From a checkpoint of a small mixture-of-experts model trained on Wikipedia: 14 layers, 64 experts in each of 14 layers.
Below are experts of layer 8 (counted from 0) of a mixture-of-experts language model. Rows are named router (the router's row for the expert), up (a neuron's input weights, with its number), down (a neuron's output weights, with its number) and show model dimensions 80-119. Each number is 50 + 12 x the weight over its row's rms, rounded and kept within 0 to 99.
After each expert's rows: a language model's description of what the expert responds to. This comes from a sample of Wikipedia text that the model never trained on.

# expert 26
router:38 48 39 60 56 59 32 61 59 57 35 45 63 31 45 47 54 51 56 41 51 47 36 35 39 66 59 68 59 43 55 47 48 35 24 47 37 44 51 44
up23:57 46 52 50 48 53 37 64 47 47 49 25 62 66 32 69 51 57 52 46 57 41 34 46 34 47 50 54 57 41 44 60 71 59 42 33 36 62 47 50
down23:32 43 52 53 43 50 58 27 69 38 44 43 53 56 57 60 62 70 47 44 51 48 45 44 43 59 70 63 38 39 51 43 46 64 52 59 69 57 22 06
up24:64 59 41 54 52 42 67 61 39 29 70 32 50 59 40 48 63 52 52 33 70 73 61 40 29 44 51 37 59 65 55 39 54 49 39 38 19 50 31 58
down24:35 45 42 64 57 35 57 23 39 48 29 72 63 72 57 43 46 50 53 56 49 60 66 56 59 57 62 42 71 56 46 71 64 47 43 50 27 40 63 52
up25:56 47 60 29 39 37 76 64 38 59 59 55 51 49 54 45 68 52 46 49 47 46 37 40 58 33 70 69 53 60 65 51 37 40 48 49 62 66 61 35
down25:62 46 72 43 67 47 79 44 63 66 54 31 49 70 43 39 62 71 51 53 65 40 40 65 33 57 58 61 75 39 52 55 51 41 59 61 44 70 41 80
up26:49 71 52 44 09 59 35 64 47 53 49 33 62 61 48 44 47 74 55 35 40 54 16 44 50 75 51 49 66 55 44 75 37 58 49 54 81 51 45 28
down26:42 42 50 58 31 56 59 36 57 49 78 65 50 47 62 45 48 47 57 38 79 48 58 56 51 50 54 51 44 47 33 52 29 35 48 47 76 53 43 79
up27:50 60 34 65 43 64 39 33 41 51 44 35 57 56 46 39 47 72 33 49 65 74 38 64 83 59 45 46 47 50 43 57 36 65 61 43 53 33 57 53
down27:58 39 58 25 48 39 76 42 53 53 72 42 41 53 67 66 34 60 62 55 52 46 51 48 46 64 55 61 52 74 52 45 82 29 61 50 45 49 55 54
up28:51 43 63 74 40 30 47 40 61 48 65 51 66 45 77 46 47 58 51 50 48 45 35 58 39 70 57 84 49 59 53 46 54 52 38 55 62 35 47 60
down28:52 50 37 64 74 57 36 39 69 23 39 55 41 48 48 68 36 58 53 50 57 40 46 49 44 44 44 58 44 61 70 50 54 44 74 58 32 45 52 67
up29:28 50 40 54 37 52 14 44 63 63 59 52 34 69 62 52 39 34 49 52 60 54 31 50 58 55 42 52 32 64 50 67 74 27 41 56 20 60 43 52
down29:35 54 70 44 35 40 66 35 50 22 59 58 45 40 62 31 47 53 83 60 60 57 53 47 44 42 55 67 55 67 53 61 50 45 54 62 40 61 14 50
up30:58 36 57 50 59 69 39 54 46 52 57 50 56 50 61 36 52 42 70 75 53 28 40 49 53 64 25 43 69 40 56 72 46 61 68 45 35 34 52 55
down30:42 58 47 60 38 63 43 59 52 50 31 79 43 56 50 52 55 46 40 60 36 55 49 34 55 19 55 51 43 52 48 35 49 52 61 46 57 39 45 52
up31:45 52 41 54 57 45 29 44 61 77 18 61 43 50 37 54 41 36 56 53 60 52 48 59 63 58 41 47 59 60 46 60 65 44 44 54 44 70 77 50
down31:39 48 58 40 57 62 34 41 44 56 48 43 52 35 55 59 42 44 56 41 54 70 58 60 34 59 64 60 44 48 82 75 67 57 12 51 38 49 53 43
up32:66 52 45 47 58 59 61 65 27 76 41 49 48 38 30 54 42 64 31 33 54 50 55 44 44 55 45 46 32 38 51 56 67 28 63 42 61 46 56 53
down32:68 43 46 45 57 70 49 47 55 41 39 46 46 40 41 75 66 63 62 35 37 52 52 49 47 54 56 43 37 66 34 59 48 66 52 54 57 39 46 49
up33:63 39 47 62 22 56 47 41 53 60 54 24 71 49 55 37 64 52 48 58 52 49 14 44 54 56 56 35 65 53 69 50 75 44 55 56 34 56 57 43
down33:63 39 37 43 47 68 48 20 57 40 31 48 53 44 53 40 41 43 61 81 68 54 48 25 53 55 73 53 42 58 63 40 65 61 61 43 34 52 71 54
up34:36 33 54 56 61 28 51 52 51 61 81 37 62 41 53 43 53 46 31 61 61 13 53 59 43 35 47 56 58 57 51 16 46 35 52 57 36 53 39 53
down34:44 31 49 71 54 52 56 41 53 65 59 48 67 49 48 42 35 36 57 50 71 29 56 47 55 45 67 22 42 45 45 54 50 34 64 39 56 46 63 31
up35:64 55 50 66 56 50 52 29 59 53 31 39 53 48 53 51 52 51 56 46 45 63 62 47 40 39 41 36 57 40 45 48 64 67 61 62 65 65 34 60
down35:41 57 47 51 53 80 52 28 60 39 55 36 41 38 40 73 62 45 52 53 47 48 46 33 45 34 59 50 50 50 46 54 52 70 56 65 41 28 65 58
It responds to: Roles and offices. Titles and positions of people such as President, Minister, coach, member, candidate, often in election or sports results tables.

# expert 2
router:55 47 42 55 53 58 59 52 63 60 47 41 80 31 28 63 51 74 58 38 42 34 40 37 27 60 67 68 52 33 56 30 46 22 57 48 40 48 38 34
up0:73 52 55 33 48 58 53 36 70 52 24 57 60 44 52 63 43 52 44 52 46 59 53 58 40 53 42 41 84 59 42 41 36 71 45 64 38 57 40 61
down0:67 59 49 63 53 31 50 54 50 45 32 28 48 87 56 33 42 27 61 53 45 36 30 40 44 41 50 70 40 54 50 50 53 54 55 39 60 44 55 39
up1:43 32 41 46 55 33 47 51 48 72 59 49 55 56 47 59 35 33 58 55 35 43 55 73 33 47 46 42 66 32 46 48 54 39 60 48 65 39 34 50
down1:43 53 35 38 45 36 50 62 64 45 76 45 28 60 69 62 67 41 57 45 36 37 41 44 58 45 41 47 49 48 45 50 42 55 40 50 49 47 38 51
up2:65 58 39 48 40 61 53 28 25 53 42 39 59 37 36 44 65 51 41 53 48 70 52 53 41 71 69 50 53 31 44 37 64 36 67 42 30 37 42 30
down2:74 42 56 50 79 41 52 52 37 47 59 58 49 41 50 54 61 63 70 47 58 22 42 30 45 42 54 57 36 41 49 36 79 76 40 54 38 63 49 83
up3:77 49 71 40 27 39 64 54 79 57 62 28 57 39 74 49 62 66 53 42 46 53 50 33 45 59 55 49 64 42 57 64 44 33 63 69 64 47 57 53
down3:45 41 28 50 57 73 45 67 47 28 37 49 32 48 42 72 59 48 37 61 68 27 55 55 52 69 54 31 58 48 80 58 26 59 38 52 58 22 37 47
up4:58 29 55 56 66 56 55 63 59 48 48 61 48 42 57 50 63 43 39 34 34 45 38 57 53 51 59 29 34 50 64 41 29 21 49 31 61 82 60 45
down4:35 42 68 54 43 44 60 51 41 77 46 49 49 46 32 70 48 49 59 57 30 50 53 38 68 52 60 58 70 57 33 56 43 60 49 40 43 36 49 25
up5:60 47 75 58 39 62 31 59 35 43 55 40 59 46 40 35 52 52 62 34 31 35 68 65 51 72 44 55 41 41 49 61 34 40 61 55 31 35 45 45
down5:38 50 49 40 55 71 41 71 66 51 50 57 52 64 53 43 36 37 53 44 64 33 35 47 61 55 65 62 56 30 31 54 55 60 70 51 43 40 38 59
up6:62 49 60 32 50 54 76 39 60 64 69 44 52 65 62 56 55 55 48 33 32 35 50 29 34 51 45 63 41 44 44 60 71 51 44 28 42 47 28 57
down6:58 37 59 57 35 35 58 56 59 55 59 57 52 56 63 33 64 58 51 54 71 55 56 64 69 36 54 60 28 37 50 27 63 31 70 56 52 47 53 48
up7:43 39 53 45 57 49 67 30 40 57 68 51 62 47 35 44 32 63 29 41 33 27 50 54 53 78 51 50 56 54 61 41 42 47 67 48 51 36 37 56
down7:37 74 31 44 47 75 16 76 45 42 32 46 49 67 24 50 79 41 51 56 47 56 51 45 26 51 53 50 40 47 37 52 41 48 49 57 60 57 36 60
up8:67 56 52 43 54 39 41 56 59 45 40 61 68 30 34 66 32 51 50 34 69 42 46 20 42 61 50 50 33 45 58 53 42 35 46 49 34 79 60 50
down8:57 37 47 37 58 63 60 54 38 17 60 43 31 40 68 66 47 59 56 35 64 48 28 57 61 64 26 58 62 53 67 48 55 45 67 79 52 37 52 51
up9:66 62 27 70 41 42 31 60 66 49 40 67 46 62 68 22 39 54 57 33 29 40 50 48 52 48 44 54 61 40 64 54 57 46 43 41 28 70 57 39
down9:30 32 19 39 61 53 31 48 57 49 53 49 62 33 51 42 57 38 53 47 63 59 40 29 52 48 71 59 49 81 40 46 44 65 43 63 50 51 59 47
up10:19 45 69 47 49 41 58 26 49 48 61 54 53 47 56 53 44 57 40 59 47 30 28 45 33 54 62 46 42 20 37 32 52 40 80 61 35 49 36 57
down10:55 39 29 64 41 54 33 72 61 41 57 33 38 54 52 47 64 30 49 38 45 68 47 62 55 49 43 39 45 83 39 67 57 73 41 37 50 41 39 63
up11:54 41 69 26 52 41 47 50 45 69 41 23 48 43 35 39 41 65 66 54 43 33 50 46 19 56 31 52 41 47 55 27 33 55 52 56 63 64 53 35
down11:62 40 64 47 58 37 57 33 52 19 49 76 56 45 53 39 55 32 47 71 46 55 48 41 54 56 55 55 33 39 81 41 40 54 48 57 42 64 37 37
up12:21 41 30 43 71 50 65 60 55 65 39 63 53 34 40 73 40 50 57 48 44 48 46 40 46 48 50 31 45 80 48 35 53 46 48 57 58 49 61 40
down12:51 21 33 63 58 47 51 57 61 53 65 68 60 60 34 38 43 41 35 63 55 60 70 44 36 35 47 34 41 75 71 44 50 62 47 49 65 54 27 45
It responds to: Verb endings, motion/location. Verb suffixes like -ing, -ed, -s ending words of movement or place, often before "the"/"to", e.g. walking, located along, wrecked.

# expert 57
router:30 61 50 71 56 54 35 55 51 61 38 45 36 50 49 53 59 60 54 42 32 44 43 44 37 61 73 69 59 39 65 43 37 47 45 46 43 12 45 38
up0:81 59 62 53 34 68 53 50 38 48 44 57 43 77 43 41 38 41 44 49 51 53 60 65 53 35 73 49 57 42 46 29 38 47 35 34 56 55 52 56
down0:31 63 68 45 65 37 44 44 56 41 42 73 39 37 71 43 41 41 49 71 57 43 43 59 59 49 38 53 70 55 48 61 54 42 55 46 87 36 42 27
up1:30 56 58 37 67 54 47 46 50 57 67 50 15 67 59 51 53 60 55 63 36 52 58 43 47 52 56 48 42 60 48 48 52 59 49 44 56 37 57 43
down1:46 45 53 48 53 25 39 43 27 68 63 47 27 46 55 49 44 51 35 64 41 42 54 58 47 48 36 69 51 44 57 52 48 46 55 65 62 70 53 63
up2:34 72 60 60 52 47 41 47 66 43 55 57 69 36 49 36 80 56 47 31 44 66 53 51 53 55 63 62 51 43 58 51 44 66 62 59 64 42 33 36
down2:51 49 42 51 73 61 53 73 42 62 48 52 54 52 54 53 60 35 53 52 52 68 47 59 51 49 36 44 57 60 47 46 52 51 46 42 52 60 64 67
up3:44 44 57 42 43 56 54 39 26 34 45 45 47 57 34 34 65 39 47 49 28 36 62 23 65 47 60 58 29 59 58 55 44 66 49 44 42 30 37 61
down3:66 48 57 59 68 52 37 38 49 78 47 48 51 70 50 39 65 41 52 53 51 41 64 42 47 39 44 43 45 60 61 71 44 21 64 66 64 47 37 52
up4:55 46 49 53 46 39 58 48 41 43 70 41 21 60 67 48 49 57 46 43 48 58 60 52 65 61 60 63 40 43 51 56 40 49 49 32 40 25 42 46
down4:62 49 48 39 33 42 75 78 59 52 59 40 72 32 56 45 51 55 29 68 40 35 40 80 60 27 56 48 46 53 40 52 36 69 70 42 44 34 59 34
up5:40 68 58 57 48 47 56 48 61 42 39 71 40 41 67 59 64 43 59 51 46 51 58 56 59 50 45 37 75 57 70 41 61 53 52 68 43 45 66 39
down5:35 45 57 66 66 42 43 32 43 49 53 75 48 46 38 75 45 50 36 54 42 44 52 44 47 55 52 43 45 33 42 57 58 53 59 44 57 44 49 52
up6:49 58 55 32 48 45 47 45 54 67 49 75 61 47 30 68 27 47 50 35 41 39 56 38 39 70 60 61 39 66 62 23 54 38 52 50 58 54 33 58
down6:63 31 44 66 50 60 49 42 76 39 51 63 20 62 64 45 44 46 22 33 67 55 42 73 51 64 45 35 47 46 47 59 51 48 34 59 68 72 54 48
up7:61 44 69 34 58 61 35 46 58 25 64 51 39 52 57 52 42 31 35 53 51 58 61 43 60 62 58 64 50 53 66 58 52 27 23 53 42 52 34 40
down7:36 41 36 40 37 54 29 54 27 33 70 46 47 66 50 20 61 40 64 61 39 25 60 54 39 41 65 46 39 46 61 44 28 40 44 39 46 63 70 45
up8:36 41 74 35 35 54 51 58 44 34 50 41 72 47 56 31 54 45 52 43 76 36 42 49 56 58 51 66 46 55 60 46 76 57 35 47 60 43 70 41
down8:58 41 62 79 55 39 47 68 61 61 45 63 62 46 63 33 47 42 50 52 52 40 26 52 45 61 60 22 60 47 35 25 72 45 48 38 54 55 51 67
up9:52 48 57 65 63 59 53 43 49 35 25 39 30 49 42 49 60 45 49 23 40 42 37 57 46 58 59 55 51 57 58 73 41 43 40 72 35 54 47 52
down9:46 61 44 69 52 51 35 58 43 59 20 46 52 45 58 42 38 30 35 59 41 58 21 36 42 52 61 59 42 60 40 44 36 48 36 53 37 50 59 40
up10:50 37 29 35 46 65 45 49 49 41 58 76 48 45 57 43 62 74 53 69 52 48 36 41 36 39 67 37 59 23 44 38 39 61 41 64 57 40 24 46
down10:39 46 66 62 35 35 55 30 39 38 69 47 49 61 43 51 44 52 61 47 81 51 62 61 53 59 34 56 32 68 52 53 55 52 49 51 51 50 45 37
up11:37 64 45 68 49 43 49 59 38 28 46 40 43 49 44 52 27 52 49 53 48 46 60 61 39 45 63 58 58 30 48 49 43 46 68 65 35 22 58 60
down11:39 43 50 37 51 33 62 42 52 62 52 55 54 37 67 28 61 48 38 62 43 33 52 47 36 50 44 59 34 77 55 41 43 47 52 36 57 60 41 79
up12:31 51 44 55 35 42 29 49 23 54 48 60 21 47 53 54 41 52 39 40 56 59 61 47 36 48 40 63 63 45 56 54 67 49 37 73 49 47 38 51
down12:72 57 52 42 48 23 36 44 55 33 74 57 52 75 69 65 43 72 54 38 64 47 48 56 49 61 69 56 50 37 63 40 50 44 54 55 65 41 72 72
It responds to: Letter l pieces. Pieces containing l, mostly al, L or l, inside names and words, such as Thess-al-oniki, Jerus-al-em, Ber-l-usconi, B-alt-imore.

# expert 16
router:36 49 36 61 62 63 42 67 70 49 38 44 58 44 47 71 55 55 56 37 34 41 46 31 37 52 62 65 54 23 49 53 36 41 55 38 16 42 49 48
up0:28 46 50 56 64 47 61 57 37 42 50 54 46 41 41 41 23 65 54 49 58 31 47 50 63 62 49 45 57 58 41 71 53 50 63 41 68 34 54 49
down0:55 65 47 31 51 28 48 70 28 54 49 64 58 66 58 63 44 50 59 73 35 41 53 58 49 48 33 73 45 41 29 60 42 39 53 54 60 55 47 44
up1:61 43 47 46 56 43 79 57 64 25 53 58 51 55 69 36 46 59 56 58 38 63 52 43 44 50 57 50 54 66 52 48 38 58 51 32 18 52 45 50
down1:59 59 52 74 41 42 49 40 53 40 40 67 68 59 43 48 65 46 51 42 57 35 31 37 57 52 59 57 52 49 78 82 40 48 55 66 65 39 50 70
up2:58 33 61 53 26 69 48 41 59 34 35 65 57 42 34 34 41 66 39 67 63 43 54 56 55 49 72 45 63 31 47 41 56 46 74 55 42 48 50 57
down2:44 55 55 77 66 31 47 56 56 77 43 27 60 64 60 55 63 35 56 65 32 45 44 52 50 61 62 46 50 57 56 59 70 39 35 65 61 53 40 43
up3:40 31 52 46 45 41 52 44 53 52 48 48 64 54 41 49 60 75 45 36 29 53 36 29 60 75 47 30 49 59 52 65 53 61 57 42 70 53 55 47
down3:57 48 58 53 50 61 52 44 59 56 38 45 48 50 65 45 43 33 58 66 21 44 50 45 51 27 51 43 49 52 62 44 59 46 51 48 51 35 58 49
up4:56 21 54 52 34 46 34 47 38 64 56 37 68 68 43 63 66 69 59 56 44 47 55 39 35 55 52 53 32 41 45 31 53 38 43 31 46 43 80 48
down4:55 52 65 45 56 50 57 34 54 52 32 27 59 74 43 46 57 45 44 53 31 54 36 57 59 51 46 48 53 77 35 56 44 68 38 38 41 47 43 56
up5:33 63 36 50 47 54 60 26 47 24 57 53 50 33 32 55 29 58 45 56 43 65 43 38 33 47 53 54 46 52 69 59 37 53 57 48 29 39 51 44
down5:52 57 45 49 41 55 44 53 56 61 51 65 38 75 33 44 50 37 42 43 43 49 48 26 26 58 33 28 56 49 65 77 28 48 59 71 61 50 53 62
up6:46 44 42 56 62 62 41 47 71 29 53 62 60 56 35 31 29 45 34 54 65 40 46 55 59 63 58 36 63 41 25 48 48 53 50 47 36 50 55 53
down6:43 58 52 49 40 57 69 63 69 29 34 68 66 64 35 47 59 48 65 42 53 53 46 50 48 53 44 52 44 40 50 49 32 51 57 29 50 69 49 33
up7:76 50 58 42 43 44 45 80 72 67 47 58 68 58 56 47 32 46 55 62 48 54 52 70 74 68 42 51 67 39 54 53 42 51 63 49 61 63 50 44
down7:51 70 42 60 69 27 52 55 72 56 46 36 44 53 48 62 69 46 59 48 45 34 42 68 54 47 71 45 58 47 29 45 67 44 24 62 38 56 35 55
up8:69 68 52 34 51 63 50 54 41 68 56 52 62 48 50 30 54 45 45 50 62 81 45 51 50 40 38 44 57 27 46 25 47 50 48 48 35 34 43 37
down8:35 59 37 55 52 35 49 32 60 48 52 37 41 41 57 33 56 62 77 33 64 22 39 42 66 46 64 59 40 54 57 38 72 65 34 48 47 44 70 37
up9:42 62 35 60 54 47 73 48 81 50 50 34 58 47 56 36 52 65 64 31 34 46 26 47 49 75 58 53 37 42 43 52 44 66 49 26 21 43 61 49
down9:44 40 57 57 48 51 53 45 43 37 57 38 63 69 73 65 55 66 45 65 38 65 70 46 68 53 39 30 42 56 65 57 54 15 67 46 71 50 49 43
up10:33 57 57 54 58 43 48 66 56 63 23 64 67 61 35 53 62 43 57 34 58 66 42 72 52 20 49 49 70 40 60 67 40 49 39 52 32 57 46 40
down10:60 37 42 56 60 21 61 34 65 49 54 69 45 66 59 66 56 46 67 51 37 26 55 40 38 60 28 64 48 65 10 73 65 42 51 45 51 41 42 20
up11:59 61 40 64 38 70 36 50 64 44 29 66 53 52 65 60 36 37 53 56 28 62 35 37 54 62 56 53 25 44 43 44 46 52 50 53 50 23 47 42
down11:40 44 58 65 36 58 44 60 51 50 50 54 57 60 41 59 61 28 39 61 51 56 48 52 30 70 44 63 51 53 60 65 41 33 38 36 44 57 49 49
up12:51 30 44 57 28 48 58 56 60 54 30 54 64 48 37 51 61 57 55 44 63 51 58 37 62 59 51 13 40 43 59 65 61 67 34 41 53 45 47 44
down12:84 54 46 38 69 44 71 42 39 32 55 64 45 61 43 35 41 72 67 43 53 45 52 53 43 57 65 79 50 27 26 54 52 36 59 45 51 70 63 65
It responds to: Of and prepositions. Prepositions, mainly of, of the, in the, for the, after a noun or participle in running prose; also colons after infobox labels.

# expert 52
router:35 62 42 51 69 61 42 66 58 60 50 37 44 48 37 55 71 54 46 38 51 28 42 34 49 72 65 62 53 46 46 44 27 35 38 43 43 38 38 43
up0:37 46 52 58 70 50 33 43 68 50 40 38 52 45 32 50 50 51 42 48 36 45 45 56 52 67 20 62 69 44 41 33 22 45 60 39 41 58 54 57
down0:73 42 55 42 69 38 35 44 56 64 45 43 66 50 56 37 34 40 63 55 68 52 66 50 26 47 39 25 41 49 44 41 50 66 58 53 54 69 54 51
up1:52 46 37 59 50 58 44 61 40 39 44 56 60 18 46 51 66 34 21 35 34 51 51 66 68 54 69 56 85 51 70 62 48 53 58 54 31 46 62 55
down1:53 68 57 55 32 63 53 56 66 43 37 54 43 27 47 40 36 50 35 42 47 48 41 22 52 38 37 73 69 48 49 58 44 47 76 45 78 72 30 44
up2:42 46 43 41 57 34 43 58 47 56 54 48 50 48 29 61 51 53 66 27 66 35 46 35 57 54 75 56 57 23 41 37 50 69 50 48 57 50 43 55
down2:37 60 08 70 50 45 53 59 40 43 40 66 71 50 76 63 58 44 44 53 71 50 52 61 61 54 54 48 71 46 50 54 47 65 45 49 33 44 58 60
up3:49 38 45 52 45 44 49 49 56 62 44 45 66 38 45 36 58 29 43 60 39 46 23 44 51 42 32 42 51 67 36 54 38 46 29 43 44 41 61 57
down3:45 56 61 48 44 48 56 56 70 53 66 58 45 59 51 48 57 64 47 53 55 49 47 47 24 31 63 61 38 52 55 44 26 47 45 39 48 64 46 63
up4:63 65 18 51 49 41 39 68 78 57 44 41 41 56 53 41 47 35 44 42 65 45 33 38 43 66 50 48 30 55 32 55 55 27 54 48 48 63 59 58
down4:32 49 57 71 66 37 67 31 32 59 50 51 64 83 63 61 55 45 59 50 66 30 58 53 77 49 66 54 45 56 29 15 55 33 56 31 66 47 73 26
up5:53 55 54 73 54 57 41 69 56 47 45 43 42 37 29 44 50 43 35 54 51 50 35 27 70 68 66 39 97 60 39 60 49 52 60 43 44 52 40 60
down5:63 64 61 35 49 39 44 52 49 56 42 48 39 34 39 64 46 47 30 69 38 57 48 54 55 44 73 38 40 29 40 58 43 63 52 39 68 62 61 63
up6:36 55 56 59 34 53 47 50 58 41 47 56 55 65 52 34 57 38 57 61 58 54 58 38 63 45 76 64 74 54 19 37 40 44 56 49 44 57 66 54
down6:61 56 39 48 58 50 63 47 55 12 55 52 46 52 54 51 23 71 68 61 53 36 74 59 41 46 60 49 27 67 49 47 62 52 61 63 59 38 63 57
up7:50 56 60 64 53 56 47 32 42 66 70 35 35 22 41 35 65 44 41 44 65 57 52 47 49 50 45 55 50 68 34 61 53 72 50 47 52 55 46 39
down7:67 59 52 53 64 53 43 32 39 45 43 73 63 58 60 48 47 49 33 48 54 21 38 68 61 31 54 53 53 60 56 35 44 54 36 41 66 42 32 50
up8:52 72 39 50 73 41 34 31 73 31 68 27 78 52 58 45 49 50 58 46 50 66 57 57 39 41 68 18 51 82 44 58 57 50 43 64 43 53 63 46
down8:70 53 44 55 50 47 46 33 44 49 38 78 65 56 48 69 44 58 53 54 69 53 47 48 48 60 62 58 41 50 38 53 55 59 62 60 37 34 62 60
up9:49 61 47 26 53 64 55 54 58 33 61 59 45 43 32 64 71 58 57 46 58 60 40 36 51 71 50 48 52 64 50 46 42 74 29 29 50 38 44 30
down9:64 51 36 45 54 59 41 50 57 43 51 42 49 37 46 39 42 59 43 50 43 62 57 51 51 70 53 58 58 57 77 36 53 44 61 54 49 72 29 42
up10:49 35 32 35 48 71 49 53 64 69 28 65 65 55 52 22 48 64 60 46 42 32 34 69 49 35 44 60 34 35 49 47 53 41 73 49 34 42 41 58
down10:61 51 67 66 57 37 31 25 43 59 65 55 40 42 58 62 54 53 60 49 41 35 64 47 38 34 45 56 50 70 30 44 61 54 54 52 48 43 56 35
up11:65 43 45 54 48 54 55 56 51 66 21 23 33 56 50 74 60 38 55 49 56 25 46 38 45 44 58 35 50 48 59 21 54 44 47 45 40 47 53 61
down11:36 64 51 48 47 29 44 55 39 35 43 49 56 62 53 48 67 46 33 53 67 72 67 64 33 49 44 36 41 41 52 62 58 59 43 26 52 71 39 56
up12:43 35 64 37 56 80 52 51 51 62 34 47 48 75 31 61 53 39 49 63 50 38 47 74 45 79 51 31 54 68 72 46 45 53 76 54 64 41 47 51
down12:42 25 65 50 46 58 47 45 22 62 66 38 66 53 43 55 43 46 52 41 47 51 54 49 57 47 57 48 55 32 36 52 38 55 39 40 54 54 64 47
It responds to: Letter n and -er pieces. Word-internal pieces, especially a lone n or er in split words: Kid|n|apping, After|n|oon, nick|n|amed, manag|er.

# expert 31
router:48 61 36 60 49 48 36 44 60 62 35 51 47 41 50 46 62 77 52 43 38 38 38 41 42 51 56 71 54 52 65 35 31 33 38 28 43 41 44 43
up0:47 52 28 61 65 55 35 33 62 46 49 42 62 46 51 54 71 53 41 26 55 28 39 63 48 66 75 56 63 50 50 38 57 53 51 39 49 41 46 48
down0:55 59 35 51 38 61 56 64 79 61 63 65 37 60 57 56 70 48 40 60 40 55 51 63 59 44 63 40 50 54 50 48 58 53 56 53 61 24 34 45
up1:54 61 06 59 65 46 55 61 40 59 48 37 47 64 58 60 45 55 43 59 50 45 54 55 35 84 36 39 44 48 63 42 52 50 41 60 47 45 62 46
down1:71 61 60 28 41 39 48 57 61 48 67 52 58 39 59 52 53 52 67 70 36 64 41 44 45 36 27 56 47 45 45 39 33 69 37 60 60 40 37 37
up2:40 61 37 51 40 55 40 37 55 41 48 59 53 36 38 36 39 53 49 65 27 49 55 54 52 63 58 41 41 43 76 55 45 65 49 50 52 57 25 43
down2:61 52 40 48 35 48 43 56 39 24 41 63 59 28 46 41 52 60 62 45 61 57 62 34 27 27 48 46 67 57 61 63 36 39 27 61 63 47 45 50
up3:40 59 37 44 36 67 38 45 72 47 55 20 59 63 68 57 48 53 50 73 55 62 47 49 56 61 46 43 61 52 54 49 64 50 35 47 92 59 61 38
down3:57 68 60 45 38 53 46 48 77 45 57 68 38 69 28 40 36 53 36 58 57 36 45 48 56 55 46 43 32 53 48 53 46 43 51 26 35 58 39 40
up4:58 47 33 61 46 62 27 29 54 42 29 74 33 28 51 63 37 50 58 48 46 42 47 66 49 37 48 57 45 46 53 39 48 61 41 28 40 56 27 47
down4:60 56 44 74 55 58 54 44 54 41 58 61 35 43 62 49 42 70 60 62 57 45 75 51 57 63 40 34 44 61 52 42 50 73 32 48 33 53 56 56
up5:53 48 42 55 49 31 57 51 73 59 55 63 49 70 53 48 29 40 48 44 47 47 45 47 25 65 54 53 55 56 56 35 49 51 41 42 22 70 47 44
down5:70 29 48 54 44 64 42 43 58 49 48 53 42 46 47 48 34 37 37 49 53 48 36 56 48 56 38 57 56 55 48 44 53 48 47 56 51 54 55 35
up6:67 45 51 42 42 74 33 51 59 29 48 59 31 58 49 36 75 40 66 49 65 41 37 40 52 47 72 47 45 68 42 62 58 52 40 41 56 54 46 42
down6:53 34 43 68 37 52 64 59 44 47 54 53 60 42 61 40 47 31 55 56 25 46 37 43 49 29 37 36 56 52 65 68 61 49 55 65 43 33 55 45
up7:50 69 38 52 52 45 52 43 28 53 64 71 48 51 56 52 48 39 46 70 27 36 53 54 62 46 51 60 45 62 55 50 48 35 41 54 49 55 48 57
down7:48 48 37 68 27 76 51 47 59 48 35 68 39 59 42 61 68 60 37 55 63 67 62 56 52 54 44 39 31 51 50 58 63 47 45 71 46 45 59 36
up8:23 66 58 63 58 42 46 46 51 60 52 28 45 51 47 37 42 63 42 27 56 58 50 34 75 60 57 58 34 54 65 42 33 40 70 57 34 47 54 34
down8:53 35 65 59 60 50 34 51 66 50 42 65 56 50 39 58 56 34 54 36 53 46 41 60 52 35 60 72 49 44 52 58 47 63 44 44 64 36 50 41
up9:49 54 38 43 75 39 52 40 41 27 62 34 43 50 43 53 70 35 51 35 50 46 47 36 44 59 63 47 52 48 60 36 74 57 51 46 49 59 41 46
down9:59 39 46 49 38 53 44 51 30 29 37 48 56 59 61 75 36 63 58 46 70 30 39 33 52 54 66 37 46 46 40 54 65 55 32 39 46 54 74 53
up10:51 59 47 47 57 46 45 59 31 63 58 62 55 57 30 52 49 55 74 38 75 55 42 50 34 54 53 52 62 61 41 41 43 44 65 54 44 63 59 28
down10:42 33 44 87 36 60 48 58 52 36 31 34 38 37 59 74 40 68 22 66 46 56 31 49 45 43 71 36 45 67 58 48 63 42 45 37 46 62 33 55
up11:36 23 42 44 33 77 35 47 39 67 37 48 51 54 55 39 52 39 52 47 58 41 38 44 61 45 54 52 60 53 69 51 38 54 47 27 50 66 56 48
down11:58 67 62 69 53 52 39 44 53 44 62 51 52 36 44 54 38 45 31 52 32 43 53 55 59 58 44 52 54 35 47 48 64 53 53 57 51 34 56 60
up12:27 48 73 57 61 29 32 58 42 48 63 55 49 65 44 57 42 67 40 32 35 43 47 57 52 67 41 51 55 65 60 27 39 31 49 50 72 46 57 54
down12:58 49 49 65 60 51 40 48 43 42 37 35 52 39 55 58 49 54 51 20 40 34 60 36 73 63 41 62 66 50 28 68 56 59 68 45 55 33 50 47
It responds to: Early word fragments. Second pieces of common words split after one or two letters, often after a lone t, c or p, such as t-arg, t-act, c-row.